{
  "n_head": 2,
  "norm": "rmsnorm",
  "norm_eps": 1e-05,
  "rope_fraction": 1.0,
  "attn_scale": 0.125,
  "init": "normal",
  "init_std_down": 0.0,
  "beta2": 0.98,
  "decay_shape": "linear"
}
Below are experts of layer 2 (counted from 0) of a mixture-of-experts language model. Rows are named router (the router's row for the expert), gate (a neuron's input weights, with its number), up (a neuron's input weights, with its number), down (a neuron's output weights, with its number) and show model dimensions 0-127. Each number is 128 + 32 x the weight over its row's rms, rounded and kept within 0 to 255.
After each expert's rows: a language model's description of what the expert responds to; "raises" lists some tokens whose logits its average output raises strongly, later layers aside. This comes from a sample of Wikipedia text that the model never trained on.

# expert 62
router [125 139 143 115 138 120 112 123 139 158  72 130 133 116 100 111  69 131 145  92 102 133 145 139 164 167 164  33 107 109 155 118 247 123 103  74 115  63  87 155 127 172 134  80 119 123 150 169  89 132  70 108 156  91  95  88 199 159 102 120 146 112 132 158 160 149 141 147 106 173 118  80 131 131 183 133 146 125 141 177  43 156 131  77 126 152 115  87 129 125  93 131  79 186  85 107 137 115 107 103 137 115 132 150 122 106  77 105 133 154  98 135 147  81 188 117 121 100 134 116 100 107 116 126 158  86 139 110]
gate3 [ 72 138 141 178 135 141 157 124 136  66  75  94 131 127 145  43 160 162 127 105 105 117 143 163 149 174 124 128  25 158 196 128 140 114 176 115 132  53 112 132 139  94 120  81  97  95 173 133 142 135 109  98 105 103 111 120 109 160 161 132 123 132 137  89 131 102 123 168 134 112 117 163 136  78 141 131 135 132 129 109 123 143  96 139  81 147  86 105  99 156 109 164 142 133 137 144  98 128  90 131 151 139 198  89 148 122 110 112 104 145 100 141 150 137 210 141  81 126  99 125 149  37 123  89 204  70 103  85]
up3 [ 90 183 114 159 153 152 164  86 146 116  71  64 143 143 122 103 108 169 222  82  66 113 183 159 138 166 136 152 120 134 115 114 106 136 156 166 108  93 151  77  93 143 165 134 119 102 197 145 124 175 131 131  96  91 178 124  75 167 147 125 118 133 136 138 133 119 202  62 115 120  83  96 127  76 167 165 126 157 125 137 164 133 115 137 137 107 156 114  86 145 122 108  88 109 110 134  75 142 127 124 152 160 151 137  81 130 134 164 141 103 107 150 106 132 174 176  70 175 160 185 185 114  90 107 166 148 127 146]
down3 [176  82 135 149 111 115 156  83 126 154 181 160 120 123 155 156 112 181  97 133 215 133 127  98 156  96  97 110 180 133 164 140  87 117  95 172 122 165  93 181 121 145 144  98 107 175 169 218 122  60 137  96 136 171 163  89 101  54  69  92  94 128 138  86 183 134 123  79 155  99 147 158 102 130 130 141 155 136 153 149 138 147 163 142 109 133 144 142 146 117 132 111 175 143 154 121 183 148 143 155 153 152  90 132 130 154 137 128 186 158 203 138 180 101 150 132 149  69 153 122 143 154 157 112 115 170 146 131]
Description: Prepositions by, with, as, for, under, using, often after a verb or comma, e.g. photographed by, graduated with, known as.
raises: " a", " the", " an"

# expert 39
router [175 181 114 175  78  85 119  95 141 105 131 117 164 114  80 165  89 116 131  94 183 149 135  87 135 128 162  90 156 125 199 141 106 124  91 106 124 108 113 153 136 111 109 173  77 124  82  81 143 110  93 125 178 180  83 152 165 141 147 154 103 108  76  99 169 128 135 211 111 141  50 101 152 120 134 164 162  95 102 143 144 115 113  75  92  91 123  82 150 220 121 135 160 132 118 117 102 116  75 118 141 101 104 124  63 112 116 129 107 118 145 140 168 121 190 113  98 107 139 169  75 106 123  74 133 126 119 140]
gate0 [104 129 134 122 163 130 149 131 129  94 132 147  85 124 155 143 159  96 158 142  91 139  79 169 115 154 157 120 102  93  73 123 136 134 132  75 122 105 160  84 108 161 122 113 184 156 110 121 141 144  99 136 103  81 130 133  60 165  63 156 172 112 157 156 112 120  96  73 162  94 152 117  68  92 161  72 177 120 114 217  99 175  78 108 189 143 151  91 155  98 112 129 141 172 117 126  99  79 172 147 113 103 147  94 134 169 112 135 120 110 101 130 164  87 103 138 152 162  48 128 145 194 128 142  64 107  81 141]
up0 [149  82 150 140  81 132 153 139 181 159 174  53 117 129 103  83 130 129 141 139 135  99 151 138 174 121 112 159 142 107 124 169  46 149 132 132 176 139  86 166 145 124 155 183  72  75 108 116 150 147  87 124 125 118 123 110 148 156 116 190 101 124 134 129  71  76  71 102  66 115  87 130 143 120 136 158 156  62  74 161 132  57 156 137 156  79 134  81 132 123 120 133 196 128 132 128 148 146 167 132 100 187 115 128 108 130 141 111 170 166 120 132 107 109 155  97 147  74 123 123 123 159 161 201 141 154 184 107]
down0 [ 78 126 230 130 147 157 184 118 128 178 141  75 112 129 115 123 113 151 137 131 124 105 147 207 151 101 139 169 179 113 101 186 139 165 153 165  69 150 163 156 167 120 122  72 138 168 152 169 110  72 107 114 133 158 150 124 137 138 161 124 120  68 143 175 121 102 142  68 125 103  86  80 118 114 132  88  95 104 144 145 120 121 139 152 160 182 115 174  53 131  90  94 108 112 145 129 116 162 163 122 141 135 133  74 113  96  95 156  90 142 114  80  89 139  94 154 143 176 100 147 130 183 139 163 139 170 178 119]
Description: The first digit of a multi-digit number, almost always 2 opening years like 2013 or 2009, also scores, page ranges and table figures.
raises: "nd", "erry", "0", "arth", "ship"

# expert 40
router [ 93  87 117 134 186 138 165 109 180 129  71 101 129 179 111 159 100 160 105 133 155 131  93 169 113 139 164  92 103 130 103 149 154 108 166 133 122 104 141 163 139  98 123 138 107 168 164 160  91 106 102 127 159 119 121 175 123 140 100 121 122 139 114 165  69 104 161 100 101 161  60 179 124 134 130 148 136  62 118 189  69 111  86 112 115 133 145 105 141 187  69 112 145 175 133 136 152 103 132 101 135 102  46  96 100 126  54 126 159 115 203  95 221 114  99 135 141  88  96 164 117 165 124  95 118 136 165 122]
gate2 [125  61 145 110 128 132 141 171 137 146  62  45 182 141  80 107 115 127 153 147 100 104 167 141 136 147 152  80 202 144 130 124 144 148 175 132 107 164 115 148 162 184 151 153 138 146 163 132 190 117 132 123 121 149 141 175  93 175  96  67 106 158 107 148  61 106 159  91 102 142  92 118 176 133 159 103 134 151  95 198 129  83 110  76 117 171 153  92 129 172  72  89 133 160 202 115 111 110 149 142  90 166 137 127 166 156 126 172 119 155 155 123 182 129 168 133 121 170 138 104 107 163 105 140 107 142 156 106]
up2 [108 159 140 193 153 202 114 169 136  65 167  82  92 116  86 194 153 176  86 158 110 113 148 127 195 121  95 124  95  95 140  94 184 179 139 144 163 110 144 102 157  99 140 156 117 200 142 168 123 122 138  84 155  90 173 109 163 124 118  70 108  93 170 100 165 110 172 180 131 130 108 118 136 115 112 162 159 134 145  77 138  94 158  99 167 128 107 161 146 134 145 155 150 109 101 127 150 103 136 138 105 137 165 117 148  99  92 197 138 134  67 167 118 119 134 142 150 101  66  83  68 131 117  91  86 158 121 130]
down2 [161 126 133 156 156 143 102  96 109 105 134 141 121 107 166 125 158 114 102  81 120  42 172 124 154 134 174 114 110 174  74 161 114 103 150 100 169  98 101 130 113 187 153  89 168 107 133 121 117 162 171 104  88 127  49  80  90 146 105 136 118 161  93 130 114  96  74  56  91 146 121 138 129 122 169 103  42 135 136 120  93 122  71 131 139  76 138 137 159  93 136 117 112 120  47 152 128 114 152 167 146 126 145 124  87 128 170 121 112 130 122 100 121 145 160 217 129 158 177 135 185 120 191 117 108 139 160  97]
Description: Prepositions like from, on, to, through, until, during following verbs or nouns, such as preventing from, took on, gain from.
raises: " the", " a", " local"

# expert 54
router [ 93 182  74 130 170  89 117  83 145 156 134  95 130 140 143 102 129 156 154 142 174 131 155 135 177 104 175  90 138 101 132  89 137  68 147 133 136  85  61 131 176 147 111 115 136 199 144 102 101 111 142 155 148 174 138 141 130 159  98 127  91 103  82 195  93 117 184 146 166 150 149 140 165 172  90 133 152 147 144 128 127 136 119 119 102 146 134 102 144 101 115 121 146 214  40 120 146 102 109  83  67 109 125 121  94 140 136 157 100 110 112 109 155 179 134 194 120 158 121 162  45  79  99 120 156 113 126 177]
gate0 [ 79 127  88 119 116 131  68 196 212 147 130 139 140 156  56 137 163 196 127 176 170  93 151 161 105 113  91 181 104 108 170 160 100 176  95  86 116 136 112 110 160 118 155 129 105 144 117 119 168 156 149 147  99 136 125 114 108 142  85 147 168  89 116 155 107 172 105 128 166 113 133 148 149 143 110 135 175 152 147  85 118 134 154 112 171 159 192 104  86 104 131 145 121 221 124 155 197  94 151  63 122 149 168 113 121 129 106 174 159 144 160 118 139 159 168 148 123  76 152 136 128 122  98 200 128 129 125 106]
up0 [173 145 109 106 170 129 143 135 109 144 125  81 197 106 109 168 160 125 169 183 135  83 142 167 150  90 142  97 185 149 159 142 121 141 160 110 151  92  70 132 110 154 168 120 103  71 126 148 148 198 111 144 106 159  91 112 115 132 108 188 133 123  77  98  85  64 161 131 128  80 120  54 152 180 150 148 121 126 128 121 184  76 103  98 132 142 223 103 129 133 107 115  79 135  86 141 124  61 117  92 148 162 115  97 135 137 120 167 103 163  71 138 166 128 135 136 137 149 199  85 122 115 113 123 160 147 120 142]
down0 [137 112 143 184 142 140 191 150 170 100  63  92 147 147 151 170  76 151  96 157 109  87 159 146 144 119 115  56 171 133 135 103 173 102 120 152  74 105 118  97  98 124 124 108 150 153 130 193 148 106 116 113 115 132 145 129 109  82 140 154 140 106 150 149  80 137  93 134 172  57 119 123 113 152 134 147 117 123 128 144 167 158 132 148 167 186 134  75  49 162  92  96 139  79 183  69 135 140 182 187 134 122 138  98 101  67  93 150 147 159 100  94 105 174 109  92 153 163 119 118 149  84 191 126 134 119  81 119]
Description: Plural endings and nouns for groups of beings like species, people, teams, other, plus taxon suffixes such as -os, -idae, -us.
raises: ",", " (", ".", "/", "'", " and"

# expert 4
router [104 120 149  89 132 146 150  83 144 140 100 119 127 156 114 130 127 169 187 132 216 132  84 139 120 164 113 145 139  59 108 149 141 106  76 108 114  81 127 107 187 103  65 172  68 220 118 174 107 137 143 165 117 138  74 119  99 147 138 151  95 120 151  99 154 161 140 176  62 122 154 187 157 136 151 139 125 154 126 117 150  98 111  18 115 114  91 118 105 112  73  55 135 107 141 137 164  70 105 146  97 115 120 124 130 103  95 144  85 120 104 139 179 101 115  99 129 110 161 119 139 149 122 139 154 158 117 113]
gate1 [171 196 106 143 124 113  98  95 169 131 163 144  96 137 182 110 131  86 114 142  52 116  98 135 154 196 112 109  76 115 138 119 137 155 174  65 100 120 104 144 139 141  87 113 133  76 121 191 106 117 108 105  61 163 241 170  94 119  72 116  91 159 123 142 145 128 163 131 143 148 120 147 128  80 106 143 100  82  98 118 148  99 124 118 154 131 101 124 160 126 112  74 131 141 157 151 161 157 137 140  95 122  77 135 139  97 157 178  99 111 112 112  66 158 105 146  90 193 100 101  75 125  91  83 101 119 118 129]
up1 [117  45  91 142 119 153 165 112 135 123 119 160 163 168  98 198 119 144 188 178 157 147 162 103 133 127 110  93 138 167 144 101 119  89  79 180 174 161 133 125 145  94 114 148  80 133 133 137 108 127 146 141 141  90 118  35 125 134 153 142 149  98 101 135 146 121  73 177  62 121 119 130 142 106 168  94 119 155 152 105 107 152 109  60 147 130 115 107 128 142 109 149 118  67 125  89 136  67 125 116 153 105 150 112  87 130 166 166  94 151 166 250 138 131 129 137 140 145 145 164 150 171  91 184 162 139 116 147]
down1 [101 176 120 153 118 116 219 123  67 146 115 141 124 175 116  91 154 154 109 127 110 111  92 114 108  96 118  71 139 108 120 194 150 173 156 118 140 107 156  77 139 162 143  95 156 173  71 109 152 131 143 121 110 105  82 160 139 141  77 165 122 119 195 115 113 102 172 185 171 101 129 183 143 188  93 177 139 147 151 151 123  94 125 138 161 106 154 131 128 131 161 148 125 111 115  83 204  93 100 170  85 164 103 136 131  83  97 153 119 119 151 122 137 155 143  84 114 146 175  80  84 117 161  94 102 133  41 153]
Description: Later digits of four-digit years after 19 or 20, in dates, birth years and award lists, such as 1951, 1987, 2016.
raises: "bed", "ore", "'", "ually"

# expert 38
router [146 125 155 116 126 102 149 116 183 128 166  93 116 117 102 165 126 162 160 139 119 116 101 126 118 187 157 133 102  92 157 116 128 122 128 122 108 142 124 178 158  96 106 139 129 130 176  57  89 121  75 135 168 145  70 196 125 108  97 172 160 128 133 165  80  95 136 166 119 191 152 145 189 189 133 153 159 110  63 165 102 103 115 103 147  51 190 129 149 119 116 107 105 174 156 171 121 136  94  99 130  94  26 120 100  68 109 159 118 150 147 188 116 150 118 108 181 129 124 111  87 109  97 111  99 135 159 116]
gate0 [140 114 110  79 181  93  95 111 128 108 176 115 128 175 181 137  88 109 215  98 124  63 169 117 120 114 119 144  33  99 127 118 156 124 146  96 131 166 146  97 139 144 144 133 149 124 112  95 126 127 136 118  96 110 137 117 134 157  80 139 153 105 164 135  93  82 111 124 180  95 155 138 124 146 142 153 122 168 143 189 127 114  42 177 104 113  86 128 113  46 134 120 105 125 157 119 146 115  56  78 154 127 144 128 141 142 187 167 111 151 221 167 149 111 138 173 159  64 123 143 125 116 117  87 101 118 148 131]
up0 [114  88  86 182 157 144  95  69  99 165 123  94 132 133 132 160  90 129 163 146 146  64 143  74 118 121 144 147 135 103 126 112 128  98 103 118 154 115  81 158 117 174 101  91 139 103  97 125 119 212 106 108 135 133 151 112 166 124 111 195 124 110 105 124 139  47 150 109 119 141  83 157 122 203 131 135  97 165  85 136 176  69 122  88 114 134 125 190 123  58  87 131 121  90 123 122  93 159  71  54  90 158 131 139 111  69 113 131  75 143 167 119 108  87  98  73  99 143 107 132  95 130 101 112 132  93 163 130]
down0 [198 114 165 105 182 180 135 187 131  92 138 148 168 115 103 119  61 108 215 169 119 142 101 223 139 118  61  97 126 177 148  77 184 138 165 135 128  84  99 114  99 125 142 118 145  77 142 164 109 141  89 108 154 104 101 193 172 138 129 126 150 154 175  77 128 115 152 156 142 132 133 137 136 127 113 119 110 156 121 158 112 142  83  98 178 148 134  77  81 161 139  76 108  86 130 118 100 134 101  92  73 125 121 124 128 112 116 103  78 143 130 131  85 101 126 129 107 155 161 145 172 121 129 149  77  79 159 162]
Description: Adverbs and prepositions like over, out, up, under, about, than, including over- as a word start (overlooked), plus currency signs $ and € before amounts.
raises: " the", " ", "ed", " a", "o", " of"